config.toml
n_layer = 10
n_experts = 192
d_expert = 160
d_shared_expert = 0
activation = "silu"
routed_scale = 1.0
balance_loss = 0.0181
balance_bias = false
router_logit_norm = 1.0
router_bias = true
vocab_size = 2048
train_tokens = 562500000
Below are experts of layer 3 (counted from 0) of a mixture-of-experts language model. Rows are named router (the router's row for the expert), up (a neuron's input weights, with its number) and show model dimensions 0-255. Each number is 128 + 24 x the weight over its row's rms, rounded and kept within 0 to 255. Numbers have three digits each.
Before each expert's rows: "mostly gets" lists some tokens that are sent to it at least half of the time. This comes from a sample of Wikipedia text that the model never trained on.

# expert 148
mostly gets: " character", " special", " critic", " organ", "log", " Art"
router:163118170152109129137153088131167157096113149112119132163184137116121152140111113121097142118113112144114129113134138114101102151126153139142101140111142110133148161134142176170077092125126172109145147109167169123144117103119095111176124135148145098140144087127090125149105133136141109109121149097164158128127037112129154091192122130115136120119152117122136106142156129135101121108125078135131118107173136115098113144131143125105105183131127138120149153146136135121133116170135137085092166127107096156114101172087130150113157130110176111156110107160143153134132136118157138127105115092122155123110103111136109134074135138089126153119140137143118179142137091091158149116156113182129112120158115126134158094084130135124119113137112166155086140118154086093145107098107127
up0:101157112146118114117153168098122163094139114132107145109125176154110087155125123091145128103149106127154133143107112080108186096129107127144066126110107147140095137148121151136150138102133131134141145138132108144077141129092119149111150144130123098107111131177121116150123125141102152129126089110161150115116135141134145095137146082144110104169122135108114192149129160147106154084095104131137144114167085102161125143125239154124155126134133104100151098131151120130124144095074151118126137149141086148118139138127148116194102134104145164116135137094124135128110138152092093126117132114116145151126124122165148144144129103175136090160132112101115125102112116134112117133095166136099167138114099128138135163128098168104174106115078114117108125163142104146152120120140146
up1:130143103115117113138149158130120154172111098123162131110120105135121113125134169089109110193178115136108127097121093127170142116111117103054163135125102122132188108115136119159163148136121154096108129162104140133142133134156145160166132105091165144124154139129140185123126142130138147122146154145124133112144132114121102136138097122174079107127135151136116142065128099144110114148119125111129120117151150126124112093103122140109104098157132112107161089123123126087152151134126098136141072102161156062165163092107185132128127156125095150112108133079144139130117119148118147111132126144151150144095138126118169142120080115158162080130120137113140095112108128122119089124131134146166156130159115095145156155108108146127111126094149184059137122115124166135118132107136097
up2:102187128126084130089119141128129129117103160154104145094116115140139154092114160130147115140151116170152116139137161100138107126157082126132152142143102136059138147135126117086113174138157159125133129107109123071113119133173161104103115156118116155135137108131150136120103151088118165089145115163082149118190145153123162115077158155144103147152140104090120128161103126151119145131146115116130090149165129119165121151132114121050134123140156141103141101121104098102175124149134111148127099092135120111113129126158158118136096134098109100134145194126115148134116128138147120102122148130124153115126125162129141130121103115180151166145150130138135163095112147071155100163129112113112108131101145155155149104135149122098110122107136080090115118122105099118180092140143108
up3:162107127147137121173144115173093145169115131130181133151122124138177143114133130125118120117107140129109107159145168124143108137112137160101137113150104142151131132171140111091127148085105137117116123164104105118113095167136146146138138132095078101128127132127143089118141144087148138105150127131116108144148102114083194117157142133122071110132166124059133109157147146124095123093099123144127082096129142158144099126111088121171122118084098133118089114144117195122134124157111094108159155104117132124116151118102151131109171132130142132150136126134142091154176110112156199142110145081147139102163147127119136114123173102167184159151146106112124097107130114160107101096119090117127131148147085088105113087138138111130121109110144097122143157134120134111140124116142104
up4:125121099122140112090108132130126081164181078166101081085094091142093142072141148154134045133122151149124139141120134126144204117135130162122122110145122115168139127162148142150128162138141144139143086153121132145122112158096166126128094093147086162123138111165131136147144130116126079137144109136154082135158159134126132168116164169125141136135102168134102122121097112122129173153146124104132115171133149117108107132110121129138135146123109148126117131153158100110078134132126131130089182110123157101085126145141118185123104093135144172106104122149126137109100145104137133136121129094175106120108131147094150115121094128137137082091095130111123126127104135127124067134112127148091099109111079093146102144163146111161142131148127144133142136110133141135118164153127112
up5:136150138098144164082103136101110097147120144143125113107161138097109121118113129098136142089120161126146119096128124126149142103142140148128163135145092138166074153106110161124138127087132081121152099149070105146133106153067104138122126133167156115155146152105084148124132166154100137124102144148111197121103144102130148094118141128125123126089155104114138157169120122140158181113155086100093126126138126136107133173089084115166066138116110120122127164140117109144146127115137133124160129144151196116111180115145132162124108126153107132103179100153163125095122131122124118127134129150105126148106125109155164144134121160137105148118112149117155134056114138116088133090099118127133178146107124130142100135139076138151108128124131106100189113134120144147103119145130147
up6:122120165094127098093124122157146128122114137112120152105104177152125162137145104130156094176090189116146095109148123076112142083117100127175143107123118103143112121152113110105125130102130103181138109116120082065144101094125142126134173104125107118083110142148141174164131138132133138153135117140130135104150143115135187115119149111120124165141099151191120179083094121150133129090109130134096148143157128129158129153146152103106161135110147097113117145142132146107099102144120135125073125131112106107131110134134133114106102107124132166127108141153106144169119124137133150143125138119134179187113150123130146155124168131107091137168129129149087182135116153125145112159097140119131131101129140167159084149113163097130127127146129093157146106111146069093146111144109106
up7:134197122112128099138088137139103149135123128113103172120122176139138088135169106145114100105132115135141141144148150109120125101149158175077106103157100096093067126123136126133111135196143128133105182141121137135146093102123114082126162108156097106102075110165101105110104111155128133120154143136134099108101161139134130147131109142126123087123148148084121088135134165123128120132159106176103126131147209132150140138137127148167156119066105131086090137110144137094126110141103125154120160131105134139107127139122139104131137124154108097107159142107110162137157156120104118095120147138091107165138122123141152135114144127147160077137130140122125147107121113135137142126166153157105085095114110125123092084129127104177145107115167086139136174100130137113111158143137132
up8:121135142164145168101131136112149129154133152134118122120142149144138116141160138138123142110141175120137088117138125122098153139116107083122110074170153141129143083113173072110109156120160127161138176109113106140113143118132096108123145117075100113128115104129112139135137127161169105145127138169167148126141126114114168104084108105162096132104150153139110154152137160137116148119110130158132147164101111134125154151120134131136111109136141159106117114083148115190079137134107118159136098120153116140156095145119146117102112144147086155124129093102102124085147119183085173108106131137122110139142134122112118118108115077141139102173105121118161111099097167137137126206123155114086176113111096137117136144096114138111112110167143132080086117117100089157145168154100137
up9:091139101140170110162108110090143120077126118160141122125129146109104157129123108121153114224135128140097108121109118147122139147113116143125136105153131160114142122119093149121123106126141137119126118108128131120101127153123109174109158134123122144150148144162093088123133130142162100153134090143106146108083144099119144140144139098160138124136079118170109138120121110109098165174132115128127146106145139135118088171101137139117112140139110120109124151134104128130136153110110095157114097104112112099137128098129142158097079116130151144095102155100131104101145104169105192192138139128185130144116155132147142148157108118201108127174127159102152139130128073088108135123141133136114154144075160161173122129091096126056137134127106121156126143166133099127126140156098120
up10:113122119115154131157124138110166124170153108144167146128124106112114103119132133128127161148084121119072086161139165144148145126141161131144117143160108125101136144108121121106134164144130105081123124135104144138153118128079148094126129092124134139092169130141152122134131088087123159122176109108130114133120170140119145152112087089133106187133147150117090159128105129117064100124097148118154101101089145104105107119104104129125125105122060149110129074148114152126101138188157099123148152141106131127104153122107164094151145132125108165133112108158088130161120129155101150152138142110194113125174107149106154101171113125139143111148125074140146156108132089114170148103114125121159103149157126115119124117122136127163169140124092090130155123131155188128103127134132135
up11:127108085123088160157085129131150161138124145123124118141117143145137079077127114130116121107136168128144142145159169119094150142130149105137092089158117086125135123119128136121126126103111127101110163149142088132154145096117165127135157085137085138115081112086116126088135142192089125124138127133118142139104155163145142118130136151115125129153107171134122139112118183130156150138111143117170089153142101082135113126108155143126104124098135115153114109132111129111124120114162116107189135127155103121144125135096083099138164107109126144125154150160114126182111163142171104134159139081189127114070115132121151154164115141168142081113194114116084126109100110148145090143102146125140132102122134126124129121168104131142166143127138159129106140147134141061098137147122104
up12:116126109114086135137183134125119131135134159095146132123122139165119108128093088143165081138101089147123102134143170095133128133116087137134180138098109132146153121150152137112102124151111118115137095123116165112096149184125170190139090121174139143110146119136157121106199086129097135113114135152208139111177161154133162091122095132157162089129120154072129139125124113108107124121110144122144120101142099094161131121142118107060118132149136127102131111133138130101119145106114117131148102116098148136113126123127155126148123116090118138133104082160143097096078116132153121149169141175170156102118137149060117096109161122147138143125148163133159126124161113108150120112101103103106132131127111121122134137124132172130126140137119135080167129124143127124149089143116130
up13:115106111147128168124127130152118127086123145166085169136114182094108116120141149197160101111114154124168121138179142155117130121140157148174113095144092151117097124085148123101131122115136135107095122137075126141148138127105175116141151143146150145123120077141131102138139107123092158119105122128093135084154118084133086170104133176090158129181122120088116116100122183146137134104101138126087093144138148134120130111065141102138113135117155110129137121136119148107116120143130127141153134126091108117087111113159180106154101123136106131114135120119117158136154137098136095159153137156119155132140128126146151123108111151123145118145137108135081102095126181143170122132113137109196128140090150163123118104116099110159111132095107100160115128108145117102151166144165095
up14:157143120097123146116144150076179148104152155133148093151128137100125127127124084154134085130142147119087118145135131146141130162154146153126138092153135104106103097165085130094119133115134123124106117141118172103133131111095083112102143104119086147103121149099162114147121104087124169135161165096147113089126117161145159144152133127124132152085090094094157130122090157115171142119177123152093112137162150150151121127140120131161118109085123138128135142109116108157135111158098137146166130107103103137141097093124148144144110102118120101092117132137115125140149124118128162143135135094120115133147116143141136124129169133125093118148096108138151119190103130137164140157117150168146090126126110124095182095155084125149133112073154092113208123165116139098102135086172142
up15:191135146126140146131135105145087110105111129163108159158125127155178109193195147107133129141108072105139182147168142093137150162121158106118111103145132141118125129145119155138120119119121133131100166147115152123104123148178097114089134152137127112110143089145138141161112115141157113095121126160134115114139132149160122088133083098131169118138150161105120123157137166100139084119138139163132154107160130124136152076128136144148149129124103103131150060078142103083095105075097120116106179153105128132152140121135147120167119149112131097140144124147103132111131125100090109115113141132146141073102149157151130160096147134129122148117139151108115115132136127114092109094102123153086121092120130123109134131136115120094110113099097107135135175135083083166130144156153135
up16:091136094136145153129141138164152111127116134114136134148108154148110080101132090130105167126099158109162140133126138129121134135155116132146174109082127116144107092107080131105130130128135170094086078118126139105178105156148106071128110136131101172112133116158145146135128122153138141158158131120154120094145120145133150096120083106130098075141149148110075128140156098130110148147130107133135128127094131141147119128120163147132140155172095120093169079159116146134118113135113132161132106121136115090108135141126145136158118122145103107097127132121087183115142118132109112114096131087132150149152171171098122103146180123147212144095111112113103147159114158117143137133108133136142120129133067145151127149130108158112157054146111134139121159149155126147139099164083104

# expert 62
mostly gets: " two", " three", " four", " several", " five", " six"
router:123126108139112146125121096172138150095124121091139133122141150088146152163147130113139110136069142108115133150177148092095129156104128102108135150110098105125114135131139142133120116144184117082055145117075125124101142088152096148153167112136164105105095127158086143148124088118089112095130148153156114124120090122158148186116132133122161115151101109130094133119125100139106147106123128126098141130150144133133132121114102148131128119119165119082133115125146106138142174155142138151121147125101099134148114094125163125179164116139148106097149085101115174176109089159175123166164114160158112143144193121092151116104109135090142133116125123115101132109165106126144130139117112147088168146138087113164163130133069129137121135163109109119134135109095112122130122159138124
up1:118131100147118099117122114122134087143053117159107141129126077093143142154133134118162146138068124150110080131118116085141126170161101110097167127117132145151156168124119167126112126135138129160117137130139133103122163148115135119127140150116114126141152108130120144148148150171118136085175154169116118163145132132134110158146133117123097153144090062138133114132091089124134147134129160093137131116127117169133148108118125156128097121121105173145104139156124134121094169127132114100115143153154104159078123134104166152120142163160135141130142080120167143108107141106118120115125123131098089120169117176091098107117160151089146151100104090102142118173130161147107143159131127126150131117072183140122101094162170137120129103120123135128131159150184130143138091083109095
up2:114149119116104110084095138151145114099132146102104127154109124152095128148182158068133141109150120079125135083125114165137124117131127118107145107143156132168133101122136076133130125117118125152160165143137127151121105152150162122112102121105105177127122137130150117143114125146108134142186109121136175148115117165131123067173147168136117153104165133127092168128108130141145105176148115087114136070098111102114130116143099161112094160135122057119139128147126134137149107093117119104133090143164163140144137153104115124133137128052157156120143139128147145098120146084097149091121117133112104146063099098138127130128106088089099126134145156143104172158128108112126146124105155126140127154139142115148129158140129128151162130112163125142154132117183155159134158119135162
up3:136149128130133089134130120118140151113159157144123081084100136124157140123145121077141091139121149127117123118144125096158165118151184133131117102114120073127130106124125154133169142107118131084110153115099090139124086103142082129123137130148144128096140120198133175100146127084093100102124111101095105149148138145127133133154171150141141119154107150134098143140134097125126128132094122113118094116204110140142124106132142138153141142116126126127146117166115129169143151146123135113172090140086158135135137126111139132134114114150150113124172128122119149166173084143145110113179135125179136141135135133080151152151116090114124132140127117093102149118094103132130110138169129127080174117154062078117159147170114103162147114141077092112165157105119101145126135124116094
up4:091101130142140140135134161161140147117139167139106150131117147118097142153137134117111098077133107136153124124097114083129093124157091148136152064093116141098139141089150131149132121142128160131136107178170129151190136107137168107112118116087131135178154089133157088134180098114158162127140180159104140127118111128110107080069089102116177128105165119118130079135156102135153160098104126169128106080120153126165108158131171129128089120102079105114147138115131096168086136119113157114129121095153136129142111135118145110122089140130133168101106090118137139133139129157130162130109152108125129096115128174131131100119123113156120110143110148165161096126129122132132143159131092113158131141134119129110126109128159150182115179138109143118159107117099117096113134128133110
up5:143118080130141118124180109146129113123177124111106134121167100143120112086136120120142149101137070125149151176120139133105134122165088159172076137111118129147140178095099094126127159122116102185122134187130135134147142125086127153141151132124128137085143093104137117107141172101121091126144164138149111097111167107119105109096124098106151156117109150139099079107140126131167166150177137127137087127067139102097108102110081105096159155145102150138103145120107134088064125152125113101100138120116156135096132116130134155123160129166129142104107160154155121079121132132126085172119138134120137112149116164144141150108131142139120131122123116176117129131131139129130154091129148129125147144125131109152085115139132176124133100136142160104122116138175174133111174115111131
up6:152114132122120160135135153144128121120139168114167127110111108158108110113129138157118111108112128128126099146136082145122161102120146109135175070050110129110124153128092158154092110155120113150167137149154148123160140102123149144125120160087142125175141112128111131091167093128125102156154166140115177146112096109160150114073130111130136150132118088090109126168121060134122100131152101149107156096101104170154107117123154124125079101113102122136111144109129150112133141148127145160126165094122106102156117069158131113088138155131151145093120163130106091153104124154116121117125137116106131081087146173164107133113103143135116141135118147176160089158167147131104089154157140107137081136157129143171119132143121138116147180095125121129153122151130113146138107117130142
up7:161119128108136175145091101144108129141103127120090137161117089150127107177091105156100139117126158130150132088123146148113141150082183155135134107171101178115097123129107135121147145137145138137127146129134152188139122133113140125158137158117110136124098148137130120128141105126150150169137117138129107151138133098126094111148115142155119153096111111122131126127142110126135142133142121153138127133092127105089170152114142127109110093142145130105110145101146134129186137104059160132079141175123084113149126161195108115107099094179131145135113138161153107150149137087129152132137123126109138079129144072126109145097091148128141154109119130148179132129133096079121113114103072091124179135123174158126126109082115112130128109160141100141154103099149126141132067136161153
up8:128131115120145161111117183181163152150119138139148127095139098129107129138130132111110109117129061134096083132113126127121104100107100150117139116125146146124111140065104137097151075143130103086140107147117154171172128102119125114126164112103162102148105147134187132103137103181117116153166124147110171082171127161093138111117141163134119152114125070117137163130132096121112210133136160143140141070148105036083150111116104104123134143119126137153078118118127115130108117116119125078119083141118120134129145190142150148113101139139128139107139145126124136138117115148139122160106148117120119115112144125151159157115130113133155112138169151116138166132120114119093139119122116126143091130095128105131174119132134135162143147128121113178111141097134125113120101104144124
up9:155146096122090144158133121142104125103138139126099153133147145121173112089111125132086136108121129087142065153105154162133127178124145122140119147114121120152156106088099057158119098118153079143129104156122147051138158152105137107110150122136091147114144094147119147148140120117147191124133151107115098114093100137170117132176161094129157140128145144166143133097128142115134113146138092138127176093146144159120123103130164142139153147140086144119115163129131139108146151143105124117120103163134091127120121133106145129153128104179084117147104109146126151145144118119104101103125129113099126147143125137142100160130151139137155153129150059149130124130111176114118161128155178188136138123125118145086104090130123114124141095083122117094133122115116113169126071121149147
up10:124148136118139068150109129109156147116104114127137155070096137121133126108149115121129142071051107107132139137133118135133147147136124121117120127094132105156099145098136155130089106085123171119095145110105187151143134088123096110116139136156105117092120090165123149153160165099112152104154142184118156169151144147107081134148122144123123115110145106094106131151111127101121151116129170129096094092164188125131137104140115107103117093126159142125126102140139097153128138168164108140153120148127134139131135175119149137142116105176139121111121122149128144120158109106152125108156125140136105134126121120101140115146148112110124173159134069090124124121148105174107135111113162142127128124173104076142140139185125150140140117175075108109147176108115140135104121068131120
up11:131131075116121146122105149111122155096166126103092145134148108133136111120140092131125151102121115162181121142094128131120141112148141150143138108103093122158123113096086137133117115128118135156134092156119134122170126177102169139138114134166104136135107116118132106112133116123127139137157144108153079086146171142105117110137129165106115078119129117120110089118123122144167094107149159150144156134123138119136113120065151127103145171111148138153107114128116148095159129119158100105118163080096132151097137136149112125143125136107105130142129196146158120123122147124146056140143127118103109107138133155154143095141092165184103132148131151111075161070143129125163161105120129132157153132101134112088096083134127081091153103112133112068176146156145115110165129151172138
up12:118123135116136132109151116105137107158172127163131130115135080137108128132098132131127095128129110113129148166175137124099126112125133138073149141133112123128100125110077153153135154197154113174092132112154135123109137164106154118105131123091167151138155150110102119122133153157127121182130076110142155148168136133128109125111119108125145131140148176141108141120169124113127144142145125145167164135118169117118112138143123107133134167104123070114161124120119091120090118145139162100136175156153130157164123124130082080111145131095105144142118106111112091160127121127114118141113123144144168124076133075104149169146148175115125131120130170146094108128131132111137127113062130086154110151148142154130123127112136178127135151071056090133082112141154090138135131159092120
up13:131120100157099139135142092081115098099156124151091144132153134104130126127113119100113139080141190142175163124095141135128132118138170134126086123112098120168122117125101111161136157126141166122171144182107159099140122132147105118176138148095090166091095111160120103145158142160137116102121159145126091095135104113141109110097092109097167140134144103133159092141115139140126122154152104150120113147113126135119117150110108142129159123106103090119117110107135153128160164062141113110147155113113122085127131121143131161141111178133096145113097125154137118086100147102142171122110139117107160117155159124169157192110095186156142163129139125140096090095121123176118121120125126127125124105147129119093107085156135117119150099130145172141157074134099111111114127111128110
up14:119130113137153184160119087110154087111165162174102157109131096137094119152097163127137127120096150094107104119116140115133105178081126148122107113136136147132104120139172171094149146126163131125116090134114117131115170156145141116120092148117108169119110118132156071181131094152130132137141123129140169136126120101133163095138106107177129156112161172131139134123118132102109158107156114127142134096095142190095147142147096126118130159136103136122129173087105127160145078105103139102112111135164137150150119114115097120140105121170124131146126107146165093124124132105096139110127143113063118123123120103111131124185170135066110126146140122140132117162158133140127142165120151064135112096099145140127153134130150160109103135090101139149112115117126139143136084160138091
up15:066188124079130117131114120139127121155134113126131126132143099163095129078092179109166160184119093119151150131112123163152108111115141158075131134117122110088133125133094094135107128158105127112124072146134135119108077115140123147131066129140149139138080135180122112141115099137116112156102086094102119153151115144169138146116131097130091122136148117150139147112128105155151194156134169136167143122141144119128139148114145116082124139141144141155122118070122107114089162129116092134184138138134120118131116144122115156117122078133109119131117121166136139117141136119137094100128139121150160129157141152122146162134126117130085121132126126106147157125165096089131158124090126092137125110125149079066122116155136064156137136117135133146160120111119149151131142170151158
up16:103166168105123117135138138178144119177131138134135155137098120164147122107095135154148126191126149111108141107126132140068109112134156125137121121178156156084082135090143119159153118124141078157128061170138121145152118158141060106119111134107120120147080162135100142151125068153118137125140092092118159104125111154126116130112133131170080122112122144143139167135154160084129162098135130110150115145138123079104178134145154130124100165131120120113130119106095088129116087147146159127154122157117134107150135194094126168108130118095100128108119100131121144131122138124128127115120137112095116122153141111125155123132115098105155116134157127139158158171134110166091113141103116125105116155143145107136154118075142148131131126094091117147148135112147143182126101103094135
up17:126120139124085162171077098116111141150183111137140133140095065111116119117143102148058083096096174139098138113136145108139154134147165094125097124149160166142133109166155138137081131143115148119136128108098063172131142108142139105110121133136154140117093133130111140120143093111122145133117141108172106133137095128149149133102113120147143124114137176094123150134129146137098166116122159135090146170075136162143079124093122128141112091145155162111123144164129150121134129136156171142131129067150110112163120105133112139140121103128130118119124116121100184118117123196119118132132127146111130138105127094123136145109138124125198110119142144161131123152123167163119099088094125145105154104122106138131127111117124102154157143172177135152122094151091100142132163124115135

# expert 109
mostly gets: " North", "ville", "ford", " Island", " South", "wood"
router:151139105095136118119144124122120146141119131081109120118131151117151132163098160122111122137129140122145112106086146123108118097097125118067097100125069114153108109143137166161131102127145130126086122119147144081155117143116169143105147131097129102131139142113146129173116106094080134110121088138156126107134129102102123104125112133121088091161173140103143161145136117133109084128097100096140146104120133154088165075111120083104141064106165157166156143137138158164108118116103145126113134085148114114152115125129147131145121138104151082154124107120174125147095157097162127150159126154151141095130112077134103103117139124083112102144094153153145170107102126132169111108120123113089111169148132151122103091057155153102116128119101150136169165139119127112101134144142146
up0:131147112152130123101112158142164125165126155159128127137169175142116130143163107074152083128108134143142139145100123121125183128160144144098115116168125093123161140122127154121123125137146136104159130128118099140149118099193113143097092159118119093167112102127122137151105159138141163106098102122117109150138121130134151155108142148156114096179134120077086166135142105171117144123091108134111098105162091101120114132137118129150148161111109143125105112111107135155126093098148163072110128118144107123102112128119120120158116173116121109093123117106105136137124077115099093098110141147110158154136107148144144139137135104170149115095111135108129120109141127110124116161183109151137137136121135125162158110130108083167132139145155117029098187126129061138133104113131126
up1:100147118155085140117152152097082112084133105100093105129109136147126126104124101110115138118152111116134127115114113110148147155073137106133125147185116100090120137149136110111148114142142122129139094117125122131121086137065145152157095126135130116130152127122151103135153109121080145089120149128129117161098096129140052172098186115107176154149102137112136108141132138126144145134119144137099145133147118106126148151100113120089129167114077112119164140163127171135133153119170133181143114113101122123135126123117140091083142119191149132121158129132141151130106170129166128102171129140135091121145155147129136058117114127116141139119155134176099180130118177147107119135132121143111139135115085140113143101164109142129055150093104106148140129170143152138154103147116113
up2:116088152173112157137097118127129136095151107116097076107128058132140089138134119132158136128144155115151136134113155100118148150122143132158129129140115177101147149120144113118097151111101118135145082121141164134115144140105137121116162154085091112119119139102124152069143099171085150106124128093139102083161144167163069112101114183112117143197154104156107159153105139138123133113153137095134125079149128135111131153142166143129120143130079110116106140137123096103100075118149135194131099148132138105149128139090116118120145121115115137102145115200151115121079117114144145145125143177152132145133136152140119095141122123097150145121132111109114103160122108114144138119135127167138090137124127161137144115112142118098158106125158121129120153119170139128074165124081123
up3:161121120099129142162102113089150138129170127124120168125157191080145131127148155118153122145091116115118173132128118140127058170183088129081132153125110158135126124127164082130142151111129154136122115117119156096096112134120161107175129139105126139106155110144107155116141119142165146131154110117138106134071122106151122092157161135145118121094088114130142138131141163104132126120144131151122078128148093108136131146121112122097141145078146120155105163109153110133080146132123137093125129089127112102157135167105159147123096119118122150133127093131083150137142146192114122175143135092148093152119146112096115132097121160139130150128108123147152156147150095101118115176081153149114103121078123078109140099129159102144156100147112142139103131121172087104111128131151096
up4:102136133125159157132103097137178128139162156114149112149167119117107111113114152139101159136123100125133140138129149146104153080070172151130169132149066135147111154131109154104111141114105124129131057144120178128173157113101069119140112110114096117138140141152127115120103137141088143148212152115129121141120110163096140150119128103137162141106132054121129147152101126152161099142162121111107170107134171116084137121133096115127176100101140124131150124143090101127111106139164114111104122101149133172123111138157131152131116119118118110100120116100114136155121121121124120154096145097083119152100078129131125143145117143116112135132134145147108167142128153076130151097132140153167141128132159099124118103105129116122108127122106060093117134139129177138187135129117131
up5:121148147154102116136085063123100125150118119098164097068144111120145129142116156100090171088137137150102115143163070109108138105134145124112115110132130122133122130141102159131119140163087149173124105122135131133146106117105127137148131105117118151060157142155130136131134135083127140148154135100093129128170141137177128130088216118106142115181087158157100140138133107143125115120131127127120133117155182130139148087094132128157155148100127071110143142128088160114100147102106096130142094123143139156095134101133140151110150101108153113126111106111160106126136112156120108136126146100113161115138152147126150124152144095155121125146114149114121140092085166171132146155138127155112170100117141115154112096136156158087100110176116166074127114110119161120140127148123107
up6:139133120124124120149105131112116095085092147161135151104130169146151145124146145147131154094114136149141097125157116088158123162174113107115154141126147101136067144148114124158146114119110061128135141150163145122171166160109128117116067075133128141092145148161139136108068119152107097161125150154120109177094153134134172117146107148107153133107129159093142116104171141106126135156158143122094073122110103133091139105128155140105115119130123145095118152105093151124108139135125095148125135122135158085134155109109128140112127128117126133107096139145123145122103129128077117112143140129142111103128134167133143120173148132136089083127119125140098137118148137097154130177172134108074124105126104133139055178136125134165140148161150145151121152123155148131115090077119083
up7:110105147110155152089104141144141146137144126143128128156083100137095195096123147148140121151118142119112116134119099136134125085153122139101144127110151116140158127115114124121146158113094093097145131139130110125142135087156116108112121133151114142126146123098115107140115147177091127101112140120121083176112108165144120110112129103129107108154112150107126144129089181143164144116135129129167153112110126150115122125134134098147108104095140101132158149105093164171145123083097145083116112171108073109164116116121154125114122131104158112138185073086166145131132110113105129081138143113150093097134151183119132115090105132136141118127160146134113108128114154096103176144144102070142202116095136116130109156145134168115097136135095130114134117139135143128186118171177168
up8:119111105096123152122135132110167116160140123131083113134090099132169119164105158108117115096118145128109132141119150081148161155145144103100152139115122113116146104101164130144114137075150137117108155159118137126133111130112107093121115142080172151154140112125113146159107154159099140132061101086106149159106172132156106096154122143121111112160138151098093151149146155124160122113115140131145125112143111113110116129123155140153085137092100102119114122108124109107102108133138083122158133122155140158150149129098149095105083104123107148142143108096107131174123109150139101140090155145153137095076179113072143161151109101106117144105136141092146144138116165147118149174069145120182134131116119150118132128137125178170164131110131123122117165134148130068130104157112180
up9:162119108123101127145163136096185114140092118121145129143116137183151095118176105157135147102124171152116093120115100113109105207130124153129132153077120101144141116114152128127106145139137084151129142151099135125159139138116122128105161118119111161152141148143123136070139131151151129143128176125115112120143134129149084119128134145114129094127124122105123065137145137122145101158132163144142138104115139158130133124127194110136153142146126139113120149127096140093144159104106081111127072166105102093128115115130161183157112102122150141112118142174099143100125106148090127148164136074121152136158105127141127078124116077117144123138108158130125094087134162140074156121174137132099101069127135149116117147171125087146106110163105141108134126157108131154131148124145109
up10:110103104097125081165098155097127072100123122149132117109156141148118122116132091181134114172166108134128097128146137146118125140127130167129126120112099154141151171100117096092085119143108107149137101141124164130109089175132109163166132129164148174131117136142137126148185157132146129131158128174076138112109147176104140128125142117149152059121112109131149183178140115108158119118127146157192136114130100077094124123092120121114146127103126143101130142101106117101112126155168105152126148106129136168101120115154145114123120085122144089115088119104136140113145130129175143113139141137137124113137126119060125121131109182188129130123130113124127126110112092090120169123093133163124106142116091102160095124135136165119156142135153142145101124099114116121125127114160103
up11:147107138107150152145160090164141098160125127113141153138146109151120131123129118138139114150126106122123119137110111137127171145104142186151182127140133105141130188160112114116133129118169144098120120125089097089170143101107071131143112134121151171153145126105126096117129087158125130143150127087170139122149105116107108099088096106108132108163125185099113106123093129112103106136156124141128119098090128113174113156144151070141079100112117148109121125160110127151125148148130126102114120120119100098159154138113125161145130144173128145124099117111091127157099068107136158100094158152126093117143155107158147153139127113122149117148140140124164143136065130158096117104163128141094119115094092162081151139135113136158105126136088120120126148144142099141086135153185079
up12:114102101138159124146164100178122117159138170130156133144171135125130130137168145145133117145169145121116173144141135147177161140135170079134110142112148114123118123130114139111117133090116123122122104160146104085111143108136139100115133141109139117126109111085151116126147094097160173150118135110131144107119130114116111136092089121141146131130065164157115133130102105142126153121134132149160106153142100121111154108157102172096103106172099142104165115164118107130144148126115156171171143091168108079124119106134090136164133122135100148161041118156116174138105138117115152132130135138113139111115110165107116213120153101162113126117129106122108102129132106163111107093120132090095134106123104130161143115152112152129118106095104153138124098122067141176105131108154118
up13:130129109128172142100143115084107128173139110066138130118121113109143126129111134159113113158132152116185171116127148130162151162136103132131130131121168127147141116131178117123107161133158142164134075125124141112129140101136159100154134100097131117147128119092145135151146150147112114108161150159131134142195105122140130103105122101098135157172092163141134139087129143152138146109131132159110112133153146169123089122124114118144081124113113110113112105153142112129132103112156136135118119129077095139146114088081122120146113098120116126139101156140129151151136149089141130130138137066129126184125126109100138143115169126163122114130141107174103074130171138085115120116168111074129130116136142124149086138115099110078080151120129204158125121113137058089126140151132120
up14:120139086097147103126136160138127153109062133112137119111136132145124130130143137130130123171119140145134098139134131101131108133113107195144103123134121162162144107118121128115123128157152154089182126108099118160136064147135135155125096125147123164153155134115160095118099146155139125135150134114114125110138092157097136156097105095137148162123137116179097121131110150127102124128113086107149078150164111099150135156111091137109135145110118157163123127110085138119099096155104174133108127126118076106157100100108110139134106096106116101089061158138107121108115116174090132130136151107154183113090105111137149130147203176137162097160180141131157109125107158126134142155112103134106107167132113088172134124139116124110162145137155151136107130117114099102149147116145123
up15:108123097081121128141110125108113134092076109104126083129119155154136084130138121120110143137155128087126103118138132135115138160145178139132082155136150173084148123134165069109159141103156155087105105133116111120136106144124126114119173140129130085123103141105143139114104160168115098127120157127099163132115104136138126116135131118123112122138094134129154141097091096161128167141136141174123126119139121141116136156086158163144134117115150147139073155122130121106114098165159144141130132098113136123158055142098169102133150052152110167146125101079145199156117097135160149122121140129115102101093112139122127109135138141139121092130148121099153128129145172124128127109139157110082167117105095143144121109127107140097125125140113172091133142129145096133150101163150189
up16:126126131117110089085108093119170155099134119100129148118096136149124124121138127161104131105149099124145134142110126163120117124132141142150088171115107103065170103119112104098086146135153136089171071121124112112133135135116154125120107126096153122106096093137170141129118128131099132122130123101131133112124133124123113096135144114143144144159162128088151099117130185151170127092160125134100133132160118096172157157164151078128161139132106166089121106109121123127114112118136130116128121148106131120156170128116165166097135123157110103115099138187153151075140071114116115117122139103109096120123128131136136113126091134142140114158145155171106122093141151124161138155186169129143146037127178162109152124136152142116107081146163141105107122112142133138164121161152120